Below are experts of layer 2 (counted from 0) of a mixture-of-experts language model. Rows are named router (the router's row for the expert), gate (a neuron's input weights, with its number), up (a neuron's input weights, with its number), down (a neuron's output weights, with its number) and show model dimensions 80-159. Each number is 500 + 40 x the weight over its row's rms, rounded and kept within 0 to 999. Numbers have three digits each.
Before each expert's rows: "gets" lists some tokens that make up at least twice as much of what it gets as of all text; "comes before" lists some tokens at least twice as common just after its tokens as in all text. This comes from a sample of Wikipedia text that the model never trained on. Tokens count by the router's weight.

# expert 42
gets: " |", "\n", "-", "==", "|", ".\n\n"
comes before: "-", " ", " He", "==", "=", "–"
router:465491445520484542488434531531521504507517452471436569514516483451466534556484494507388485479456551485512459569504511539504510449534459506454492437463486528492504530472490516401512452476479568535485512488563534539524534456539516510492411531
gate13:546457471493474475532490509498552540490524460491486515526569465482432516446451517550513504384454491515498564495477467539537494526556497533496545497441467513538470544556460573468609432478443507483537540496510451512548489492501478529536454551
up13:502471477491533495506462565584562515500491463475499483525526471510457449416457527594409535415445496471508529548533471533490466507557562520494457511519503433508543551486526510503589440559520512483551551522560568531506517458521473470486491552
down13:471526466481553479469436454443477560465446430539456482537496556505427489551509565459544471494531532527486473393521493556466561515486493526481538548545520504498460497468466460542463481469548474480445522466566420486537512452431530503487538509
gate14:496439531474560487520495418515519475560485510438477487498456560543467433495445604476454518482524548445548505483532531473429523523491464464556505447504484515481485460454524505504500502500514502499478450474503490538492533483512570487484440503
up14:542566443570454571502557574481541511489534526548554473506458495477500454462510476514427492452439418529468509501542519529489491447505515528511472558443415460582475515572528474464542479572518467534496508436563543487529445442498461547475528537
down14:524520522538502530552469474444465524542524570467516458468467460484547578524524514488485491486495493483523469548516461502526506454488429555455499519490514464521575528510523557494524468382505522527526612515543578492491478555496506517520433477
gate15:530415563533521401467488599506514461498473462461514519488510482530559497521415498427491514505506531511465472545494531488603466543478478576479548474503455525442504458491552565513580469474550546565503423505496514461497529476523448445452529489
up15:550511510527490522538511445484553542514517533547564493491478503473470544389547488503544529504483461557438554492533460526475461451523470382493494461501507500578478540524500451493431499510440409479495488565462567504512498513469561433525483523
down15:474530487525511445555491487513437552525550531451518481474496467487486396408563523528444554503505509506551525455469470496647475545522459496545481503487511473542538559539492563461539488436473501528530492482414536556522526544432497542586515505
gate16:549506434572512462471542626488558527468523482570431579471540487549427462570418544473417515480436470477506439563582490541456560557504494556568500501540516540514517514482516542460525475569460547539462525460572466497519504476528539477502491498
up16:542469481448534545581490434503472557525463471492500515556418544472473518473494466480497525574466501528545504499554512515461519506512506524574494528525535531531486564463564420468461545529505490546504507516464436450427462505505477466501447538
down16:520494487506548482527517533443483473537528552466480513502540517509550424520482504538475480439495496500512543528436480478497482504482577522426473494481437446528477478497509564572529531451464508569478555440500543508547513446547503545545488477
gate17:475446515509525504529551504560500497516504469529413495496540468524509432471419518502527457453434482500512491485527511502568499550549503519518473504520580498447433502502528465431577494507517550529517513455521448485445548483513437479532475513
up17:481536539618495534572603444510474489519485494486498537517536535520513502538489460434532462490502497502509490467521478475510476453521469501500454476527523473584433411519483483497505469476496454488440502457516440475456423471504503480540494532
down17:482526505521459538448540555495468518477474501458506447458488523493486454462484516505476557561546497477469506518547423445542506540494470535490505520624485530491527453511452530481494516482522577483488525534533509598493563495529422482491485433
gate18:427448478482531416450437499489498516504487500524441531578506486499460510541556520462481520471557526463451519503490491493505493460442453573452451585481537500467536459481539544529567439506470519505546490543535533595480521426515540529478531495
up18:477498516474532475511433528469492523474518489504498532526522435483509526509525485483435535513514517454450419530504534546504463464505458552458502546475540531446517512445578515505492453497488525485513498585533548520449507441463516503453484545
down18:540540481481460510451477513448541521478490504560474492484455454492445410540566507448482441443495456448470470482476470473551595440439501441464512542507512550517521558516508554536491478518514520508443517480465523539523480425527514518501494411
gate19:502552549551450472524519613471481418488561501532505495547478462433475523540523463491487496497485485571459429433449579511540447494454484566430522526427469549471555515458497483531547445507512457502542503548523560490452535533560434495475533497
up19:449535576517460494530503528455474485467522520415546515483459542446493522521579473508469493516570517597427452469537536446504426488499455539408556496436500506429504452466527493509544434539482472447464489530480449531460535541469474504422541470
down19:534559498504461477464518517547487513498494527559552488527508510546523539490588449477452489457489469505519462530495489578427532386517467479508588563498459515486501476452460437517524493452488450479512584486449505521441525517489405553508562433
gate20:429498494444551538495419522541538543455526477474441564557533488437527589549477492494500504494542509488499442469472543516507438464538498468455501529476437501524496511444516494492537510443594506461519509585567522488492524502503469481488502513
up20:518390539516617460597533500548576488449467446476459570505479503475534468510465520517494525515546512439513530500478556563495492569472514526530529477585521518516505485461538458472485489470441522484481478439594434482490502473477527477548432538
down20:488507527513419528526549457479557497566427544506477479494487553448495504574484423538540458564492448465536518445447503509517495500444581480530506456470477495498480510500496430496575591499495469528476515472478457498498460464544467513531428528
gate21:564455491492517470543603480419524547569481537496497478462489474484468513515611527490532454389488511525549537541564500483533578474449466460522504437457499489471469545618460521510548543476488485563469486464483370460502473506559532550521539502
up21:519522546531473451575541526514531490520503445536505528538517489537548487371476494541501568543514518453499470507451537518531381555510517528456482572550533511563558516539474460493476488536495412486536541409470531565499416451496507505518451532
down21:540526485481509483470531503512508505487477528472530468539507460526503491449505593469476490447504482489482514491497464439455537480531420510510470544572548511420509473475453575506433429516443437484497465511480499504520564488443549436516587401
gate22:526409467534505479483504556522506450464499421510439548521485467510543551588460517459503508554524493526476433481479542489488508520524523585501516477505514546448505463480477571484516474497511604486486527512511411467499540487486495498513541510
up22:447466517525431506501550499485533457535451554525570462516539425471491449430493532553540458502513454533482457516477499497514503446465535475380522424551523437561522501503519502487534472593424481438486508521453551546500493439512482543505549503
down22:426521509516492476527481475501518484455529574579475491455464517464469484474425512570493482519512479549524480515495501523546512513427490515568530489440548519568542489521537476520495464465442514491553481485453542430527509581551438551556475522
gate23:560438451530531507549542482543487487566529426513454613555510447502522549516497549514433456504471545491467487529516514466463451504476534536525462489509520537506505504426520487470505498483486536534487514483568456538563503561467526453455499454
up23:516502446519525516517529505461458523536478469495465526553520538556480555523457550489490490498474527405561496584486469548379528528530537548565429457563490540560447581447518488530512502444494533530435553472544465570492523511539507486540526471
down23:608471447496498553499505487485534527526489488496538511462499488504531549478536510492564468474540526487512556480399483477454518521543497469484478506487532525522448582519476471497463550601527478507536424518420497469515422488441423472457517486
gate24:577536508481476454491480541532470475491485489540518519551460458522506475389474537536385507433374487481580517554544491521484514487425529526539515523418510522476494567547532542519541542522548498539438562508537477506474450520499495473469420526
up24:499471486497414497528555459528537443545573470522531544485545501414474478491536449519534459487509518524519517417541527436547463534526556472488563527563508533429444498468460506463510437498440511465509448448403492531458476488481558463496466519
down24:518575562505537427469482485532482457488496540509528510462416448448485510525475473503447466464458471530494529518478468495499468467504548499550477502522477493493537482454553564515494514544528546496515564580528551532465469580436443502508498539
gate25:551474497540490519506556589525492499454428599524454548447614571493502473528389526524458544463396505425590439494469585522500446546436558504464553486402483471482520439478619565489506442477515557527498443505491455493518517540573490461509460470
up25:521502531474456467532450411490522574556561510458522423488426478440481569481565504479572450559535488544451576541524443459519508492530505447498459561488512471566450596498443445490531547506552424470558481461450537431476478482483478496485488541
down25:509588479538489492534525451527496548528507532480423469464534477478502512459470539491512503488496496549447564472456479531530484534504512484475508499441427493533446537534533537420510494481513518599584521533398544559503492530542428555550523615
gate26:548466427488496427510533507476572439455544474507470494518570505494511530433459563555481491415429489511549457532548551493498570549508531547533505507476521476462514587502471507407558435559475511512532537462525481463499508490592511487506392521
up26:497497448445497496410451619459561442453521482428498510520562413509477516458475531567414497458514471520525451530563479541512498536512493501506495515479459472410518544442473503486592462531527626532546539555576574517482566509550472452473465552
down26:541523461461549529463506420451487530483494511501402485510532534483433534421477576469538500505490413527504483428527477570452584516491529457480521535484568517506429466510505416501464481435503429497521491454549444428513508480460522489463481528
gate27:497468418521498428513505542504467457446515430489519632503575433558506497517464476504482517505494553481474429563504455473547477517551457517540479510566450422510482490516466510504509479431549551519513472547494460505483568469512515521513445508
up27:513468516439488421490512523567506560460524570512493544456525477499414533562474504454475421500528460541532478513467454558545499471401529549536478585498484486490533488522534522523513504467413560533517482491537388451546432444562549463502421570
down27:497488498443507537470466570522547519445492514489528474481524512516581456493515536493448440448509489465542515515524433431549496534479513507556489526497474576537526490572512542578446455492492551501528514499472548477466545454473521503446524521
gate28:500559458575519481450627492471487484538494545442576521524526537502461526494502495533441447458455530537492438475540506506416471484523460492422434494553450431495477411527489524488540551525469500535576503412531547524501511514479445488484560498
up28:537516435498542559523388468574498551526487450547485520502473524524518515464493469491498509545555450458571556483496501506578453525521528404432475474438490498495517551459467562511409494553558436466424576520536499498510416377531561438489501516
down28:482493485539521506469505492524447403508496545535517530505449560478487468479464451491533506510592427499508516473488473529508480425454467506452456434543444555418479428435508486491488530530460534539492597563409457547503496511421523532522461521
gate29:472460496484553499536508472533553548513474431555450565541528428399505534536525496524475464426492466422601538529481468522443521476495474527490498499470474476508479496523443513451523516384508590484513547493547514500536520464538461505525473478
up29:457419507471574550455519531513509522480512438463438537556511484481532524587510545512470507385483542453565549542484504541498497505472547520599538533460481536567446573466455569460457515424539573501480511479583453490572469467523504452517413596
down29:518586535471540602545492577493527518511427484576561471490457475517505539507515442498555522512534436413492491481510470467528535505455566506509523542540502518480489568495425517523512564496513460507472553441511446507500443390495504516512493532
gate30:546489521524505503417482489540493553506498519496555528465447530539398544527420441491498508446549479517541521507514458498550506434468442553486491470451463551532624575530452442499483425495566510452448488538480459502572512465451496508460520524
up30:508571490575480530431481502498479491486515532515583561518415547518392533469448447471486515457577455505484514497485435507550496399433423476494497472444444527499579472540449516496486425466499522446527451553544490497570502564441468475478539535
down30:518471519425470534459458559542483445461500521483472449494490500510440478498529499541439586503552495488486507551467466424515475468543458526541502463508528551494520504501486511544488404493512532492535518536509537469587492557528509469467537467
gate31:497447460536414493486515463558549547516557546503553494464447572481448553522505445494499462490507478538476487515494454470492550514541480473460491443414521478413590507578564477532525520573569503468518505503509546547461494514471473496503532521
up31:485444517526555516499528495446494470513560525433464542559560476460443471466447542597480514514485460496490443435434497546513412463470477486502472525546524568436550521528503520507550436496436537533512495541446546560522475528502483484488482502
down31:492484494444433531499466446565521460528517468471518549544462472525501484456494500520496528488508498524533498555515458531509510535481496509516459439499515535422458467475532446392474587428470523461467472551450492521483524505487512526498489528
gate32:478511513426463497468500550528498477525515469483540592496470469541539450480493447447518537559532507481422431526515496505538579536459523571521479498486475475465590496489509530473477446515469520520453540498518495477467548445530481481445440464
up32:557422508552447512594568456461495492460521498489470431479492571496507522525458529542498502534473450488616556499456505522487485398529490438489558497540510513506460503536496494484499564484512435495601543508571547447519493539486478527575507560
down32:533480501529544516560506498476532482462466551485448496501540468472583506525556503517475448475535517555449470542518513552478457479538512552410528523447525518493522507468495438430595487449434495442465576516509486502495497612554423494477492530
gate33:521530489453509479478504472553591472525523562469480432431523526448483525489523469503528476502538487608440497438495513523510508501492389496452497376383498464488500519520377507525495505553521526480573495504476525442526554454512496468512534455
up33:490541501469577411529455505527472499489491558494510407455534512454497537567527517496505517448557513496521501555497501525536541478554414543499504492436416461486560470505464554497474446463455510540510491500429539528471501532505522461506514546
down33:513527550476513463506484535477478532496466477450543533414450515473493529436495524514543435523531507433479559485460554501489516472498574462537545480490554467499511450523467521547470506531492474486492500443541442456544443512534482500569503508
gate34:470511562451507470494462591526545479492516467495468455490547501485459476544524529541386539397495502479513484504448497589513472473491456463487477543447557469444496646486452559485580448506581519574453526557509459479515575455486476500469473518
up34:553527502498519537561513497517543502506522491513505498452562453432503527493517503567431536445477525471468488502542495549420541521443546479562468496463481485555466559491553493461561501539521490502569487404580496478486480498454466418470493444
down34:516490464530608458498516470552487465543480501563499467504510449511447509486502524506504528490473455544551421467454547509512555480492519461526579527518541439574515564561497524498535525595544547489416516469514498506550466531425504496545550496
gate35:523461391544530550489399531484536491440536457511530524483596461498504529514427538533392575523512544475452493503493530557492504458483474553527490536524486482462413540459490493489561505461433579508493551502533431525487489498500447517512503529
up35:475425483553477472511471458511475487481455505522472505595509489466495497472551505487592523564463509475429491482488476450503460449495464469480500501520583525546465495440458482522540489485520536526482517550504544489528519508505473439538476542
down35:549451515557448502456529581438500517465478571532501490477515493486533488528486458502563414463471511475504527513464484463479499507464485505483471504581533497515502440515514487539541480460466520517495503448539468552509452584542424490506459473
gate36:563553537508568489527524500473537471520521570515429492491574489548496535513475427528468532407487488572499504478512507497455470502460437472534462508456432456490421512476436527496505496543532390507473498495453477521442528547537456475448399572
up36:492467470502477439549505473505459516539453445504466504527496533516464497429544502410496499532425554525452492516520507524563512553572528489535538601580530569537499476514546548473575463459501532504478523470498550491533403490517513550507520500
down36:512484502458525479545435421466489438500524503555577498440529468513528483495503475517506547486493459476504447547451439505517509527455555585573447524535490494466556511512495542447554494490438523494570473524466529509522409463497539584525499359
gate37:502528515484521610477515525475498496486516457508420484548502542463478461578494417499491473441484496540472533450496553616480489437539444433538467476471534467493458458484467446561533583472564529543448456514551546467431515450499428485474546522
up37:483535612513485525502487450486464508485526419458482463533483515403475425495534469580500593507502539530497519520556590562443415490548441476473503458496542475465568525497452460498493572503505430474460522532522533493496513490492475446496506558
down37:534454522474510445420505521524451489501491490498540566484447501499494478435526481516455477523447405543450551504447557542471574416446539533518529494418495500530568521527547513570494495521505488441515521444500478530472428540512542548495585399
gate38:480505528517490510517458435448584485533567486450451538537522535428468510553492545522527530577504529487471544463486438533547434542535447540448481459463508462453465485492497544445559464424529522499527545521479459525517511510523490495506400558
up38:544481525470507522468527588520475588538432518535455467491468548531509476411524384441539492489460518545539417476455563477476549444460551516570550563539532537568524571520556490546485496585452516538512512462492549506490492535464553472493534474
down38:547554556509534534475487443526522518535549525511468469484550498520451527413545532523516503502494485420505461518461508528463581488539529488528576482467495521547523606521461521483521530542460513528598450503482503534501469524511514500497529522
gate39:455510474509527520461433556477483538553510525562459518512504467492418581559445592494518475423526539500515471551438473500470458435518513475500514555498462488508507539508497508491437498430463518524498548464536484513602540507483493504498506507
up39:443474454549538546494436533474530479480567490497463546531521458548499539499470566510520498415528515481512511553414450488441489460526496449463471527468463452531536557480496536445470512427484545471548543518516487492543581558492479507548501496
down39:517496503443524491532450512460491471498516463509527468511497486524446468489557482519528506466499538469464541476452459433533520509518489494532446592511542514522480521512486525587555498449502477467585460503493532539477401485489432433470552450